From a checkpoint of a small mixture-of-experts model trained on Wikipedia: 26.1M parameters, 96 squared ReLU neurons an expert.
Below are experts of layer 5 (counted from 0) of a mixture-of-experts language model. Rows are named router (the router's row for the expert), up (a neuron's input weights, with its number) and show model dimensions 0-127. Each number is 500 + 25 x the weight over its row's rms, rounded and kept within 0 to 999. Numbers have three digits each.
After each expert's rows: "mostly gets" lists some tokens that are sent to it at least half of the time. This comes from a sample of Wikipedia text that the model never trained on.

# expert 106
router:525529500492530527469530527522515473530473502469469527471469518523530478521480472524479529524508526534477526525472527474473529492530524503471512527511469469534522474516514471471466475529475531514526523472519500473527532516469495515524471519515526474531529467529511526484525535491528488470471476468475476470529527525491531473479531523476472474472475524527473471500490497526528471524530
up0:497492534475520496513508468505474532514516506494499488458493523515449536518500490506535456503501477481555468547498498554484476503491495428497486468484506563488522496487519483552542518472529479490477480516559488515531478498497511457423478478517498512519479508517460474542498506479492498533517507507539495493508505523470498493498458493509516489514477521487490476468483484512472527502484
up1:489511497528517497471446486490491502519479501483521465458461539512521509490552477504502518473521548519524472519467496507461519519471531492484529483535495540459482463480441557505487522478523525540497526480510508474509493498490505495473533468498500487505458535478466460496486454486521510491458513585490474510505477468512490520496513530513493523500519475475497487531490512511493523472489
mostly gets: " recording", " floor", " subject", " list", " entire", " among"

# expert 102
router:504532498533522528473531533519533506515484462458459510524466548509511515545464516493515542525477519497523518539510537477483537491512508510468518505507463466504516478480520473503469461516467486494535505475503516474506515519502525472511471546519465468497520534528508528486508539499529510466461474464513458456495516456516526455504507516486471473458504525529492492491508525533508482513523
up0:461497473571515521509500471517493509481464530504500515522457513499489512520526492486488454519462465499491488515517474485520515536458478483487543512495492537480483478530507494489498497499524450515485493506524510462501524515517555519538506473487489456460474514492466467465516506468516545530499500530499492508474501488555503499493511513505508492470537463559536562482507465523535501482492
up1:507475516525497534474481514485513535502489503500488468529490475517482484526478513528510487494505535513494499471517456542531476486496507480493543438474464502450519459498535498502484483515541475507509475491503518513509501509488550451450518512526489493513471502523498484504518417480526476527532500514542513509482491478494505485512553513467486532499511484503551539515502527442473532468513
mostly gets: "shire", "ky", "chester", "enberg", "feld", " Yorkshire"

# expert 85
router:522535466477494513480510529484516503488477517495463490469475492537543471534473472521458532501516494528495522527478530461455529475531552512463478505510475476524530474512461482467471534499488519519522494477520541481497512518498491489512520523478540480542522495528508525466502510507530507471476482470483455491487524485500534467481538516475491476481490536518517456496502475538553466521524
up0:445530497541504508463508520494467472451517472532500513505498541505523494521511471509440483503442485497510520480467522496488485502483504530496518495511503521506534553479472471456526529508505524474443476505506490476496518521489558484511519474502533505509477544483468459494438486518465487488503499528520487512513483472513512490496505500479494493487521486525559509460473481531479535458499
up1:496538463474476509480481469528524482495531505515491459493488466522537518528530537499496519483468511493514468494538473552520461457472510502484461510517502565493530456485463483487455533474513498499506529517486511528480501501491523506471535545509468509483499473521492488522485457531494521513483519489494495518425502513451503481524484509498484461525558560497519494504499499494486496501501
mostly gets: " W", " out", "re", "w", " Re", "W"

# expert 111
router:520529497536525533474516521492538498505476499470469537505507526480525482475497484483477541522507461492492502478456516479478527462526543494484524548522492467528514506534454484447466487470488479482523549466525469502530493496479517510504472469506508492485507486521534538518532497533511478475499492484512464486527521556518518468504537513486480474475486526503443480505473464534486486532524
up0:466491476518474498461494466517487469492474518548473512545467487490539440514494471507478467530501517484473494459479490496517490466495525500544478538516508495511498522522470538462454517491507535481480461523495504513517487494516464516499520472474544515491541563484507505527517528543498489472514481547494459503489538516491514478487488529519503509516513525484479533494504494488441528514543
up1:494476504498501471508547489494519489471494539492493503478524497505494516501488503525534494490502476459465528536491574511455454469510464494507489505467518507541477476498476504487483458491556484487483536506479478526504511500505498520513547487513522487431505541541519499555518503471505511535544492477509487515475535503506467453500492482468515511532507538522539497482489477493443518507482
mostly gets: " history", " character", " election", " research", " production", " development"

# expert 97
router:528531492492527531472530528520515474529474503472470526468472522525528479521477469525477527527507532536477526528471531473470528493527530498472512526510470469530521472515517472470471475529475530515530527471516504473526529516471497517524469523515527477531529467525512528485526533494525494472473473472481473471525529530486529471479529525471474476471470526525476475499490499528528472524525
up1:480532519491499506533493496477490481459518490489512490471512524479441505512509538521531491466495513524468499506491470550545489486511482510536539510479546506512518522506490515478454522486481498518511473479490488512483537505502539506484539470515495536482493543432500486535502475514467472486553517564471509505485501496526482520447521478510453519501452478492484503508449484492518470470498
up2:508489492489473517504474477520493524505529514526523513530481509458513508542504496483499467470467487452487481481496521472482522486491527492499517480452486532484445540495491467453522519493508508530476481510498512514454458513514547547471491459460536532506489492471516492536491520471499483532492481504485590546497475541497525546472477482499507509486493495508532485531491470484485488513476
mostly gets: "rank", " de", " pay", " honor", " regard"

# expert 55
router:507551490460491538480523502516538475488508472480485433502504527474518474548508506494528515538525466528461516514495503479468512536518530481492521499544518474514484520502480491496490521482467517480511475515513500453556503515465482531510501540522473469518457481525509529484511469499522488486482465480542479491439513466450524495486529544481502493462482503521472493513502474505504478519533
up1:478531494521502529541509491500475537484518483502461475519485483472512516567484475502487513498546544466487454495510488527514495520507548489488476536531514488512457471519539503507525524492547495474483469525466521431469526533473484495508522471496520472506552497509454508474483492478499480524478476507492535520487525490455499483492525517468540524503473495522509520501526517518532481487454
up2:503481510558512501500554495505539491452507491492544480480497524453508531517502496474512500543482466505478421533466460452523509500528460486499481512511544507490504532528495492529487529530477470494499491528544507493509528520493464471502495542512498531485506526494482487473470513513452548531509483484524488497485428507507503487515521547494511483509521467498512511522517514496487484493472
mostly gets: " to", " from", " would", " may", " through", " could"

# expert 96
router:529533491493526527472530528521515475527472502469469524468473522524528478522479468527478527524507526535474527527472533471472527492527530499472508524509469471530519472513512471474471473531474531515527522473517503472529532518470493515521469524518527476532528466526512528486527533494525493469468474474481471471528527526484531472480531527476475476472473529524475473500489499528527472523527
up0:546461488519513536505463503505561522480529500543499526490478496485513448530518519497415523513494499510547516475531503520493533484505499491535453533460532451502442504496513533449493484529495505507491466505498497535511508513508468472507478513449496482461475490486506496523490504512466505527474515509477499492478448469468466478479492506518506506453507469495484511488518506512497509510520
up1:499476549497521496541497492521495541504483490494501466468514507462458494474469484466522516475497481476504490482506480521517514475471521508539519471489534516475521503505465529515507498541515501508496467526473516479472483511483464508540529504496469484499447505482485497466474440539496521508541560490514446491496522484506466493479512500517532508566540491469565521517498480493519541485501
mostly gets: " Academy", " Institute", " Office", " college", " Foundation", " Saint"

# expert 63
router:532494496491495521471517529548532498534482508473498548484497512507522466494491470492461524531525500488478529517469533476511518530543525501470492533519495457522486465516509474466436495532467539484530512464504503466494522481480462514490514506475492461473516503511528529530531507503558512484480489461476500469543519501498530444489483520468476484489462539509469479512503506517538483500525
up0:542521532464482489497512479536513474505495489503544549477516521485535488483474503487520496473510493496504492507497464521525509467532435489539530536527480489496462501493460524472481486524508503457501522483501500487530535448485511518460517485487511524459521558531529527490484519507515484523552521481505521487563491485512474485506484464519521548516501507474482464495525506519491552472487
up1:477498504488502502533494448509516542533507488496484537515512483521480491469510480498485491549530474477522501487455532497567499504520491474487492490556509515503460526490478530488506489503521505487477474479525540476466483473518498501485580503474448524457482518470508488466518487490543505536519521499478486506546516530500507450490474491470508540529505513479495540489510481493482467470458
mostly gets: "·", "conf", "fund", "Turn", "circ", "limit"

# expert 121
router:526530491493526528472529527520511474527473501470470525471474521525530480522478470527480530525509528537479525528473531472473530494529531500474509527508471469529524469518516471474472474528474533518530524473519504472529529518467494518521469522514525477529526465529512526487526534492524496468469473470479475473526528527487528471480529525473474474473469529526476474503490500528528472526528
up0:522492508484479490520510471543499468544534490509516464500457514464501448521505493432497481511496495478539514491492495534509454538439515480480566513495512526480509492485526519518504474516537524475491504480423501518514523549494513502522514491479533492477507471500491469517456526517508459482498497476499511511514482509518512518490479470526497483544488474494521485542493495462545475482486
up1:546544492501512503489485443496510454505514532534568503544530499537534502504514513482534496525491506502549493511484513512548470505497486534484527532513475500514496524496467493511481515493489506503497487506498512514493502470530558475493511502528444545502474465461508493516475518524491514494513514523527535533500464469459498476518525472552472483518541478491529521455493485503466505526535
mostly gets: " standard", " World", " modern", " U", " historical", " geo"

# expert 112
router:527537489492527530471528531519517471528474504471471525470473519518527489517481479526477528531507530533472527523466525467469527497533527496469506527514469469527519472510514470472470469527473531515529522473517501479527530509471496524520472527515531477529534467533514527494524532486523493470466470474479472473522526524487529471479528525474476472475473530523477476498489500530529470528527
up0:490502524499524542540511463479496492492494477491516469477506521517475539476517541473494501474465472481544500504493507486498535528468501505467482498544490515487498519448492487529548524448492485500474510509521507498530536440542474490498501503520499478466469516491514468497523491458501543506496473522456519525502507500509485514510516504510480480541515481454462455477521572535538513515472
up1:469538523478474486488487461494543527505494503480517499469509543526482494487546493458515517512507477567512490515455483481491492503498486428501507468502493530501532506531483484509528545458504561493510488499504533502496505487468523501479544487484494551498526523512494466472496456442454509495490518511506478529491511512517465513516492496506533504498537451515475507546496533504529535488488
mostly gets: " Mc", " Middle", " Mark", " Bill", " Mid", " Bob"

# expert 37
router:529500453494522529468516525512494452503473506466477491497478522515511512514487462524474529485501516545467515492477518471470539522554537486474550539510487462544513497528515486512502471502460504501528488449487508459546503488488499548489472523497516467503532473541494524471511475485499498497459484465489469485511526526483531487488539515456475484491478529527481524497520522471485468524521
up0:516453495477475502501460498489469430520530491507516510502473507523499484496492483501463507482522483467518495483496522533516505535485452523522471484520458467563460505582483560492504525474526511519481503532504493525495509538483502538473503503461505472467493523521517502450495471473533484505542553493499488513450480494527470457485503465489504503497476497502505511492494488496494484473495
up1:521512451497510487483513485465478497496465493505550484522535465522509461451474492498489482511496484514483447511525500500505456523542521486530560493449510521485500479480452479510460507475457500506500472485481505541494493496498534502460473523545492510497534465490459503543510508503530487538509509538481491505505510509574471540533508530521493531506500514493508501499531497494504538522536
mostly gets: "c", " c", "ac", "C", "oc", "ic"

# expert 108
router:540505508493450536478500526508493462548475491476468533489501518516491499502482512518475525514500525535483527509486518480487535498518511472494509524519464464534550490470529466473489458503473485510527490480532500480486536518507487502538454540503512464532516490528520525513545498498526483463454467461469449466540538513512529473488537507468489487479466522505488464497488493529484483522529
up0:499487482542507441532490512512447501519513548512501513516516482494448520487517525479527491519518478514511515484519440520523520502470497506500464498518504487494502492527481499501500471526554492502494503518508491491448485504554453482566526496517464475501468490514484482539554460472520478504497493504491467540503502518510503514549542459529530545492489496524510485506525531512484456522490
up1:530498498495462516524495492498487527508477454485520525451518552497550496490474499473509517439504520523520438511493532515510507477482507453589520479522496521537542511483509491502479468488488504493489541546519498543504496511502479478467480488526491542524493494498527498523498443525500487481522475507499507506483513519500481496491483469494494486492569483462522492506494512520444514501487
mostly gets: "us", "is", "ris", "rus", "ius", " Sea"

# expert 116
router:552527465513503539464516525549515481531469501470515541481475502489517518535518483520487514469502515521489534546507521459478536516526475522472529534522511477486459480525502481487482455486484497462527511485475522505522498487461492534534528512513536476554524488531521519508513488483497497463471467476493462453513530481498530472485518507469483473463479527519480490489518471539519473509515
up0:493494523519484513530449466501496481519494438467506520506508467476478538493539465519500466503482500436504491477523519448452556508499497479490501497446532464513533522458514494490484505538485516455478504509506469499493510512492498515499506500477499544485518495522510502489504494510457482507493519565505529537517527498508494512513522479488499530522474440478523508555544467487501473519503
up1:492524528441520498518507473489499517536482508516507498504487502513496486469534493497492472499531492544500504526511509468454519493523515489493523509500544534499449493454504515490464492435538503490488556492524505470469475516524487494516519477529523481498470500515502492472488531483494483557491486506473492497500524526547484480521482432484482516506580471504533491514551448493492506515497
mostly gets: "|---|---|---|", " made", "-", "Background", " Interactive", "Location"

# expert 25
router:495548474498516531462517535480498480550487484466476513471505539501532519516481483490525542501514500508508514515472512463480531475535507521452480506481502462496504477524480463474477528527475517500544515472507512489471523523510494534533459506516505481533495507536493542516512534473524462463474478464472504479527531513499545478463519522477474458469472524539507480515470469532495480522528
up0:534476517518497489495471494511511528473517513498535495492487491465545500527479518477528514474524465516488500479492479479527472481482466463449505480512493430523481490501493536485494511486493483520468473519473499496518508484486532481551494490508527498534481525469485517468559532528484501520479503495473516563494540503509483437494498523503504506530473469545501580509493528485488539524492
up1:511498482494532509520515504537467481502582488488497489483454500594482469459499518493478501464489485493528495474482463464507469489501481502506493523497493513473531462473504512488485495498526495496510509517509479571501530487493475460453509450451502485472464494468520520529516502493491500518492481509457507481527511494520476521443485533482475527525466518516504489472479507512521472485496
mostly gets: "),", "\"", ")", "\",", "]", ")."

# expert 83
router:536504487506539503479508523469473438512468512482498509478484502522515493512480492513477536511483526511526529540490514461464542473524516512492503511483488469521500453457486463506452512506484517540523507475509470468497525474487522525500480516519534459538544485541526531479530523500538498465511459482529505451534517517486521514490526514458465480476481535462495500505513504553502465504498
up0:497499482501487504519501485458507478473473498492539559524487406570486496492492500529482484529507490509504489471531507529467438496511491506533504498511531509487496536475471500488472547516534497474480475468567474491506510480505547507490487467506534474480515479501470520510480516520528513469534483499528536451494539482525453482491482482510495483507512495502475528501492521483492499517478
up1:523516463475476476471552475507459485461489513516541493465511477502491512496514527528492463498479478528503536527530500467485496503523500492503459512487528551488494541505488522519504519461551487497558486491528476517463504492499522470508529475509508469489524519494536509489465503479518486496544513536532525451512458500448474521496475518508509526505511510443532476503464506496495471489442
mostly gets: "le", "be", "les", " Bra", "ple", "ble"

# expert 74
router:527534491492528529472530528522512476530473500472469524470475521523530479522479472525478526527506525536477528526472533471472528491529529498473509526510471476530526474514516471473472476532475531517530525472515503473529530516469494518522472522516525474529528464527509526485527533489526493472470473472483475470525527528488532474478531525472474473470472533524474474499490500528526473525528
up0:476454503476483452564483462541502493490474513492488487472480511511482477480510477533513469500513517486524495460524490466521476499497488516547476488484488517514500521473487522485512495493504494452482507488523499458542457488517468482490515500489478444519551519462511486535493519511489476554525449570505505503550494502517520535505485469520517528506499519488559524478466495507492497530488
up1:478455509514506503528536538540532487503506497537497493483508475494460476555498488509489460521488482518513492469505500528531481505455485513554487456515492542474527483520467527427483496515535467483502515488478545505472510516491519479524524529508454469512490495460476481485463484476484492509502475546476469474504523496498507530475518536490477520546528476501510497524531508529495555492492
mostly gets: " San", " New", " direct", " Don", " due", " May"

# expert 71
router:552530475478520546476536526511507483529504506492467517491511522498498465529464493518477520521463529538492514553459502471479554461530484506462478531512535470533504477492453467479494500490470505463523481464519516471537528515481478486506457484504499477528500486530499536504518505491532515471478463472530466467489541523492529498478529512477489481487458520544475501512489488504516482507514
up0:507516495497503534477514515576514490497465516489519499520477558529471495539495512486479443489513482528513484539524464521537506437511512522535520448501493507501525479477495484532500503472503455509489454562458523500496519508503485471481503481508470509482460511488496467497451490456509518491472540494525465522525500470515519490514467496472523514499507501499507551489455522503504506494469
up1:524466480486472475493513460466514505495489504510516516576509489457515528466494494460499505460431484481513501530492471553539482517468482512467473490519515505493510475513435499507491506482508458484492514552550535475490509493525519534564487487518469468519483521530497497460496492455519519475465496501496495480498490534498508525493506466487485480520508472487507518502489503503493512538451
mostly gets: "de", "e", " Te", "De", "ae", "ye"

# expert 101
router:529533491495528528471531531521515477530471503471470524470469520523529477522478469528480527528508532536476529527472531471475529491528528497470514527512472474528521473516514473472471476529475531515530524473517502471528529517470495516522471524517523477529530466523511528487527535494526491474470471471479475471528527527490533473480530527476476474473474529527474474504489497527525473526525
up0:507507481518492440523528498465504542465529478502580507520495490557497489520505519505510461551515492470501509473521480503517504462500504496547490494514502526512490518486469537495485503495503513540491495465559473497493486527490496524508493482529509481546526487510475464516491441455498460519494524474508471479490521521461482497506468490514484512471508522486512502455472555515470486488453
up1:458530514503502483549466513486490503494491504523561478464491490528494496479506519469457464488472480507520514499474486533504528523549504552514478484486549551480541527485477511509556510490545516522501508525472472502530516480486514543497534504526462548479505474460534489512497511505567482489474523519465511525472491482524480496498493524506509526511559470510503519503509514498495474497516
mostly gets: " £", " consider", "€", " Barb", " gained", " noted"

# expert 9
router:486507497507531531453530516478480502533480509482445499504456515488521469481483492542510516526491522514536520504489510459473484513526550468472539513489482484494528455496529465494510443495489523505535542476497560503472535477502484476513462536530484476510494471514509533506498526465506470474486458477502480490550523518505525516468520459503485478480479518530492485474532513516520479541518
up0:496496493482524470486525522507517535523483538534541470493520504523483504498494462513505515461488505486518505510475510524513455543463461484479516498547537485497498483509499457494505469513499508459508507493452507513464454442472461459492515488493500488522469508474468473516506513478486485531503514540490515492552504475508529533537480448508524522468533503570523468464524501517473529497498
up1:507451520532483512504534472497503478481472575487506462560500512519507499470522496505506495539508521491505453522522437493501531505498495509508496524538494540464504519494514472463524510502500531511498482483486557508477525501465497509531487491513518467521497460432459533488512488475475511530512488512481502494468498520533491512511511499560531482507489446494474499511522502479510537549479
mostly gets: "ira", "ala", "jan", " Raj", "dal", " Az"

# expert 67
router:509528445502480514507533500443445520532494526500522481503467500512506514493487516443455494527444511500532503468495501519508468455504486452491529511447497494501457490473544493532506487514495496486494480493487520516472517502491521469529502482475446506471491514514553488546508485478473530501518515495485478535464493511494514505503495479545495467514501508478523499497497557483510547527451
up1:500476526485515499533486514472484472526512518499521490429514526507515533524499520525550476520454495499476495499464486513521553479510548525505501475498491521537485506494483484481530494513503465497515519498471501447474527510470505538493527452497543522454481502477500524543482503508442468455521532479524484533498466454500469511528491480491529472492515475480499520536518530474486482482529
up2:484519484503490493523519505491482478491488480511527512524540464445507585511487473521447508496477486483503520524475511496505489515496499508482502445480493499493492501477486527520533531482505532478514506511457527521525491525470497475510441567475471525463482468514501477512478488475509501504490512512479472528507484517569458558475523517548506467521531491476489488528484512492487466526488
mostly gets: "ñ", "chu", "gh", "lé", "nam", "iv"

# expert 88
router:527529492492524528471530528519514474528470502470469526466472522524531479514478470524479528527512523536478527527473532469470528491529525502468513526511470470530523472511510470470473475529472527514529523472512497474529528514469491517522471521517524472531526467529513528488525536494526494473469473474480474469528529529486530470481529526471473474472470532526481472501491502526526474525526
up1:485480478563473466591519474515461525494473482511524474520470514492518517470502516511473546531499497493501499482505463509534465512495516474497522469494489521472492523488496514515493498494523515488466525468527521524458484464484530480463520477529468532511462501498550463515484503492518494518521547541493514517515534483483487506447505489452516474481524482516490470478455497486533514482498
up2:499489465529475513510494452536544463492487462551557512486519492533510480492483520469520487510477495448524503491523465525504520506463497550500478493487547524489479488494524557488465541501482547501503487512481506534514475483481513517507458512499501504498488520465451501544513515467456520524519526524456533528495504531516489526514483489472506535511511465486532501542524478521492521519505
mostly gets: " Eli", " Best", "Best", " produce", "lap", " Platinum"

# expert 2
router:528532492490529528474530530520516476527472503473471528469473522524528479525478468525480527523512528534477526526474532472472528493527532498472513525510471470530523474515515474473470476532477532517531525470518505470527530513468494516523468523516526476531529463529514528488527533493525492469470473474480473467524527527489528471481530521474473476470471529526475475498491501527528473525524
up0:468526562535482484470488458469523500508540512537492539514520441510476479495503524475493461482532488541551496510510495528532479487500496522478488508485508535504503531508485516507529492510509455501471510536492475549513505477521488493472450486500525478517489478484483518485479459520530524524480497528503509499493464455539467532513518487482538482537509493497486500490447519521487507505428
up1:520502471540466503478512494474528573480478528493535519505522544481470522432508500510506494505528507489505478456491467504529495485469524484504502496510519515501430481496536504522523529494530478491488499515516517541483502474493531476515496479506493481493436476511517496486480501496505499491530485511522501472478487554564471486510496511497507498532537456497535427502481485460522492522510
mostly gets: " Pakistan", "harm", "Ar", " Arm", " Vietnam", " Islam"

# expert 89
router:510551476479512509466528515490517479540499514476475513466480530520511490495480530489488533471517512541502537510470523482483536497517511479501476527482449468529498489505497474495500508519486491443512501477511501473509534471487525545517514543547484462510526480515501546492526539498499511470458468475532467529498527493508526506476526520452479483451455512502472481526518449511521481523542
up0:465516490509495560519517483538496523516518528485479477511486498509541487463457482545496531506447491488534492526532487492518485531458512508546475488481462519527521523496499501497507503424481513501510531486492471510501526509514552470457490505480503507511514511481516435529507534514482487520462473512483514521500489510516480485457487488498491525458551516528512505442502477481552483497498
up1:497503472543450523499494461532516473504455537505530506539484447479480501481507510468479491514479543502505503554534496563521493497490521482500495492480528458507483502511467485508510531480467484512496513509501483451474511491466478508481538515518518509495495498527503495541495544497505520513521464514502544530452462503504487509501517496504463561463469441471539497454506486502515495502525
mostly gets: "ly", " also", " then", " later", "ally", " still"

# expert 69
router:536513517443469511468513526498499503517464517457565484486498520522517478537521453488472525444539498537473521496472518480473523501518504529491510529533512482544466491471521472496501507478464522537497523489547504488478516452461482516508511514517506462492502486510524516499529501494536504467478466479527494490507524524483527498457503544487517484475475523498519479463478486520564496502516
up0:506503482479474468481539508497501526511540503487547535516521490480526462533505507487536500459452496479468489474502465498470505516466509508478488510564502524524502486524498511507520471510525510505450500502456497524503492508471491480526512496519486527486490492458496498503478508462560517457509506537483474462480463499446506521482556525528451498516518497504497545513487498530517433507531
up1:497493512473488491510524528490502463504490500499477488489509482493457499483502528506496449472576517532501501464512541489521421484463467502507524500504496471516462476505503509563503472512519530508442517490566489532497496500535480499461490469525492515477512491506491451498534485501512500541542480485544534487504484492473526507526466529487504497493531455501521501491506496492526518537534
mostly gets: " co", " Bo", "to", " Do", " do", "po"

# expert 126
router:511483471456503523467544517545472504496505542502508512475476479484525470527503521536500512526543450499503482533524492487471466510511481473482514497542500474521539527474474527458542478515497430517516479488523486500476516532499529522509517531439478487510512479517457519470517474488526501486480466488469465467548513505497513468525518511476479493502489474483509478530531487514510464537517
up0:507507480517522508490556497504520483495529532517540521502527467482490433501492543488506481480495470510533519508509503460489496481498547490545521524479474521517486493480572524492489476514464489476470554479482502494553489501462459475499474466507499472534537473517499510512491428533502492524512491502475515518492476508550510473520510497537458462506490466479508489508537493515518506503518
up1:524490475482486468494501534487493476496527487536504454470504473514473499492489490486502485493502485485467513533492470510483458530488547496474545520520533512483474479489500505495516514467461496521509482510538505529458523519542449483514503503493476546511463528529491562486491504516516544506492506536470538482496492521542436507447472473487512509521492451540485487524489479494554480524482
mostly gets: " of", " for", " Of", " about"

# expert 27
router:511528509545468510479488527481525484518502544488490509483497529483530533502492464523503528560497480526538515530456514489473513488497525504482460525507470482511527486462479490499487530535476517517513534502515461471497523483484532463472545501508505484515466481512472529521522551481526485471483480482483458479542513485504528504517490526475489458468489521518494486505504477545525457427529
up0:549519520474516478442516475462490540478474466522527499482478501492508539501535522532511519503483465523473453512453500503496501468518494520475497536508531523498490481468466521487509557482494508485492531512510485440524522492500547491504508453517552530514463528481488502474523534491484464528484502476507524464476465449485500524506510516536553509524473491512515478498509515468489526488498
up1:519527502477524507485444501505501511537495497554507478523485534537481534473507462531525506498492508494519459468453472542527525498475460494504525524518481532457510465460489511512499497502507504504480518494539508508481486467506507492523499560486548519535456463488542523491518487427481530498475473498506479537512466494478542498490486514470475528493521472511538510474476486538506495477499
mostly gets: " first", " two", " all", " one", " three", " more"

# expert 99
router:502492477496524531494498485499536493511481461496482523549510491525517523518489522514487524511482461434497512520480501479478511500509507543497513499541510496473526491502460499481476473537492491541484432479446516474509471513520533527517492535533508487515446535513532504550497467481503479508490464504538477476522518468512510475476526534478499472496475484525490542510486455526447468529519
up0:582549509480533488518546448474506533501525442476497486485522519494465495497490504506506497524486519532491475509499539500474472476496490501515478491459506516500469511501483484523463482499492443549487533468524538473544484457518477540484523514477499519484501456512508474553474500500525492532503514499471512521497531491520491523508499522492491454498490516466491462473523465517525508522473
up1:511515489505492483488455548481508497479472508512480492479492497469488471528480521551517466468472470538565481498501475494471485527518483498491509539458547507492496511508517543501511540502515492505490471502531501481487485470536507492466454527534513499499519461487551525549540495483508468459516523517493533494520534489460542485516522491507485501508557492497498543490504457460519477509529
mostly gets: "\".", ".\"", ").", "."

# expert 76
router:508539497466539533477523509466468467506479452513476515480503543454524541469537512498480524521535467493481507494484455503472526509499467536495520509488496479512515527556440508534495497459484508515512484480538532502535455493482540521522493503508486501497539480516516518514507469514509499478510485482542467472528507490529515509560494526522465487466489505509517487546456508533498492505518
up0:514484486510495470528454518478513521540490489480465497528498490454562505502515490494509532493520561508483493509447450519468507496538543501472518468476488505472514542484480537538483473475525510486499508519516448544481467516529486498523513521506490513486502486454527453480511536505522505525517529494485471483520527465507516552516506532507477521493462465492456491500501490486472484501463
up1:482529516463510477493487480518438526517508501530525516509473498447555487528505500490467529457475490510543538499504502483499454497483452460505512511520527519502513509542521533500460527475502500480481486514531522485496472511490445514466490527517470471502497557491471470521529479525501429466488475526524486510542487483522511529506506507545486491469470517512499550507511502483519496498498
mostly gets: " areas", "ities", "ations", " tracks", "ists", "aries"

# expert 39
router:527531490491525528471530529519512475531474501471471524470472519523532478521478470524478529525507528534477526528473532472472529492533528498472510526507473469531523468513513471472470476531476531515534524472515504473524530517470494515523470522516528476527529465530510528487526533491526492472470472469480474469525528526485528473481529524472472475472472533526476474498490499530527471524525
up0:517494552505537452563491457490456476490533486481469521527520435542488501502466495501452525487482488512494479493523515512531497511482503517501474482482535487497502504493510482503515487524481515502476513511463473506489498506487548491511504507479489562485500457481451511542522440520487487509533497506499484505541498492568504519511531468512498492483482474500473515480488500485436474532502
up1:471499468509492529510522512514493501526506564508539473514504513513533473460522482478457499500467525503532490488526494478509494500480516519544513510491524515517558539505493508485502478504495514523494433492519502549516526490510468498510502517506482505487504490477548517469454484534498542545537515551528509500526508481473454454487511547491476503488514473460457475463498524498507470458468
mostly gets: " Gu", " Bru", " Bro", " bus", " hundred", " Palm"

# expert 30
router:524517475493527537471524533513508470531470509471460515472486509511519482516478470528476538523521526537470534515475533474464536505531529501468499528505474472525526470494505471468471489526471514510524526464508499466518531512473486499513476519508516468534526472531501534486521530496510511463470470469486464463522532521497528478473532529469479474467467539518477476504487512522532471524532
up0:477481517505491450518503483545480552515482465486501511529518491520451527463511528532509483509505487500545534484515535520507503465491484537504484481487524509478467525486478526494489515518501491502504491531500476522532541545512506527517420478505491521479463486523511448505509469509475515530499517470502519503492477517538478520473489483518460522546497527477485530478470562470521548508486
up1:489487478456499503455479500483455556521534478505500523475563481470461502487527488503507470493509491493486522499536512529538552504492504509520501497474497490481491523456460545527505513505525512480477495523520523502521521505479519485436499518469517516510506518525478503469485479473458544526491469523490479497489480489490506570452479478487516449477536550513522507488512501479483514468479
mostly gets: "°", "PL", "east", " Lake", " southeast"

# expert 31
router:530529496485523520474478534509486476519466512476472478482467482505532514517465465526453538522505498543487540484467534476479526485511537494463493518501476474545546483491476464482492489496472504543524505485526478479538509525515478522507469524497529457526541450516499529475521523489520529491469473468509471473513534526478524481487525531472481501464511536524501477516506514530494464529527
up0:441495526482469479508540516476495481427505521489498499495524470518497535518491473536476476528488500497516527499509533463548502495500504507502487513473462501497488477499543500555494491531508517483484479524538493462520476468475492463534541507493488535487533474461500453507556527499510552515491483514534494485476469497494505469535482522467519534540475486510483524526513510456471485498520
up1:485464555516501493489524525503482516456489575479489497525450526473565474471511488478501487510488529476515510494477486467515469486474474516514498504538520541498481475488495490469519465511520510474496493476461507540484508496502462516502464510443534497500512472492514463490509523497501467483493545527494485527477470495524547507517503504482459479516523511468525535487506500530572508523485
mostly gets: "–", "/", " (#", "⁄", "−"

# expert 61
router:496523492483540524471517531492511465532464476472475540475481497505517510514486486509512509530527531522497517534466534466478527465533528505482513521504465465486511472504518480497466461519460495506531538467505526492491540485464508518503464535553470477543524487524528538486489503493523537468465467466484482461534527515483530506505537541479487471468477533504474476503495520535484495506512
up0:504502498515510460505487502511490465462515495550522500501520453481493511532489503466489511526478544516474505476504477473497516473544458499515535491453463553516477487506541549481494504488509504499522488469537485499491494549474499551542548506501478536514482485468487476482517454503498508474483489476477549514503469514502509551502467526476513488498456467456459518514468491469476498474506
up1:474491525498476499509503450492513496493495464479517517492535470490508515518497502521502521517511504514506455542473515509517486496509524432495501493513513489501499545474482510504500534532500495487522457490452585465459494511491485472520499513504492458506474501536502438511466505526524550510487469518517527510505442471500541505479492510522517540539462473482519514475557517528519527499506
mostly gets: "ular", " Bishop", " Brown", " Carlos", " Gabriel", "car"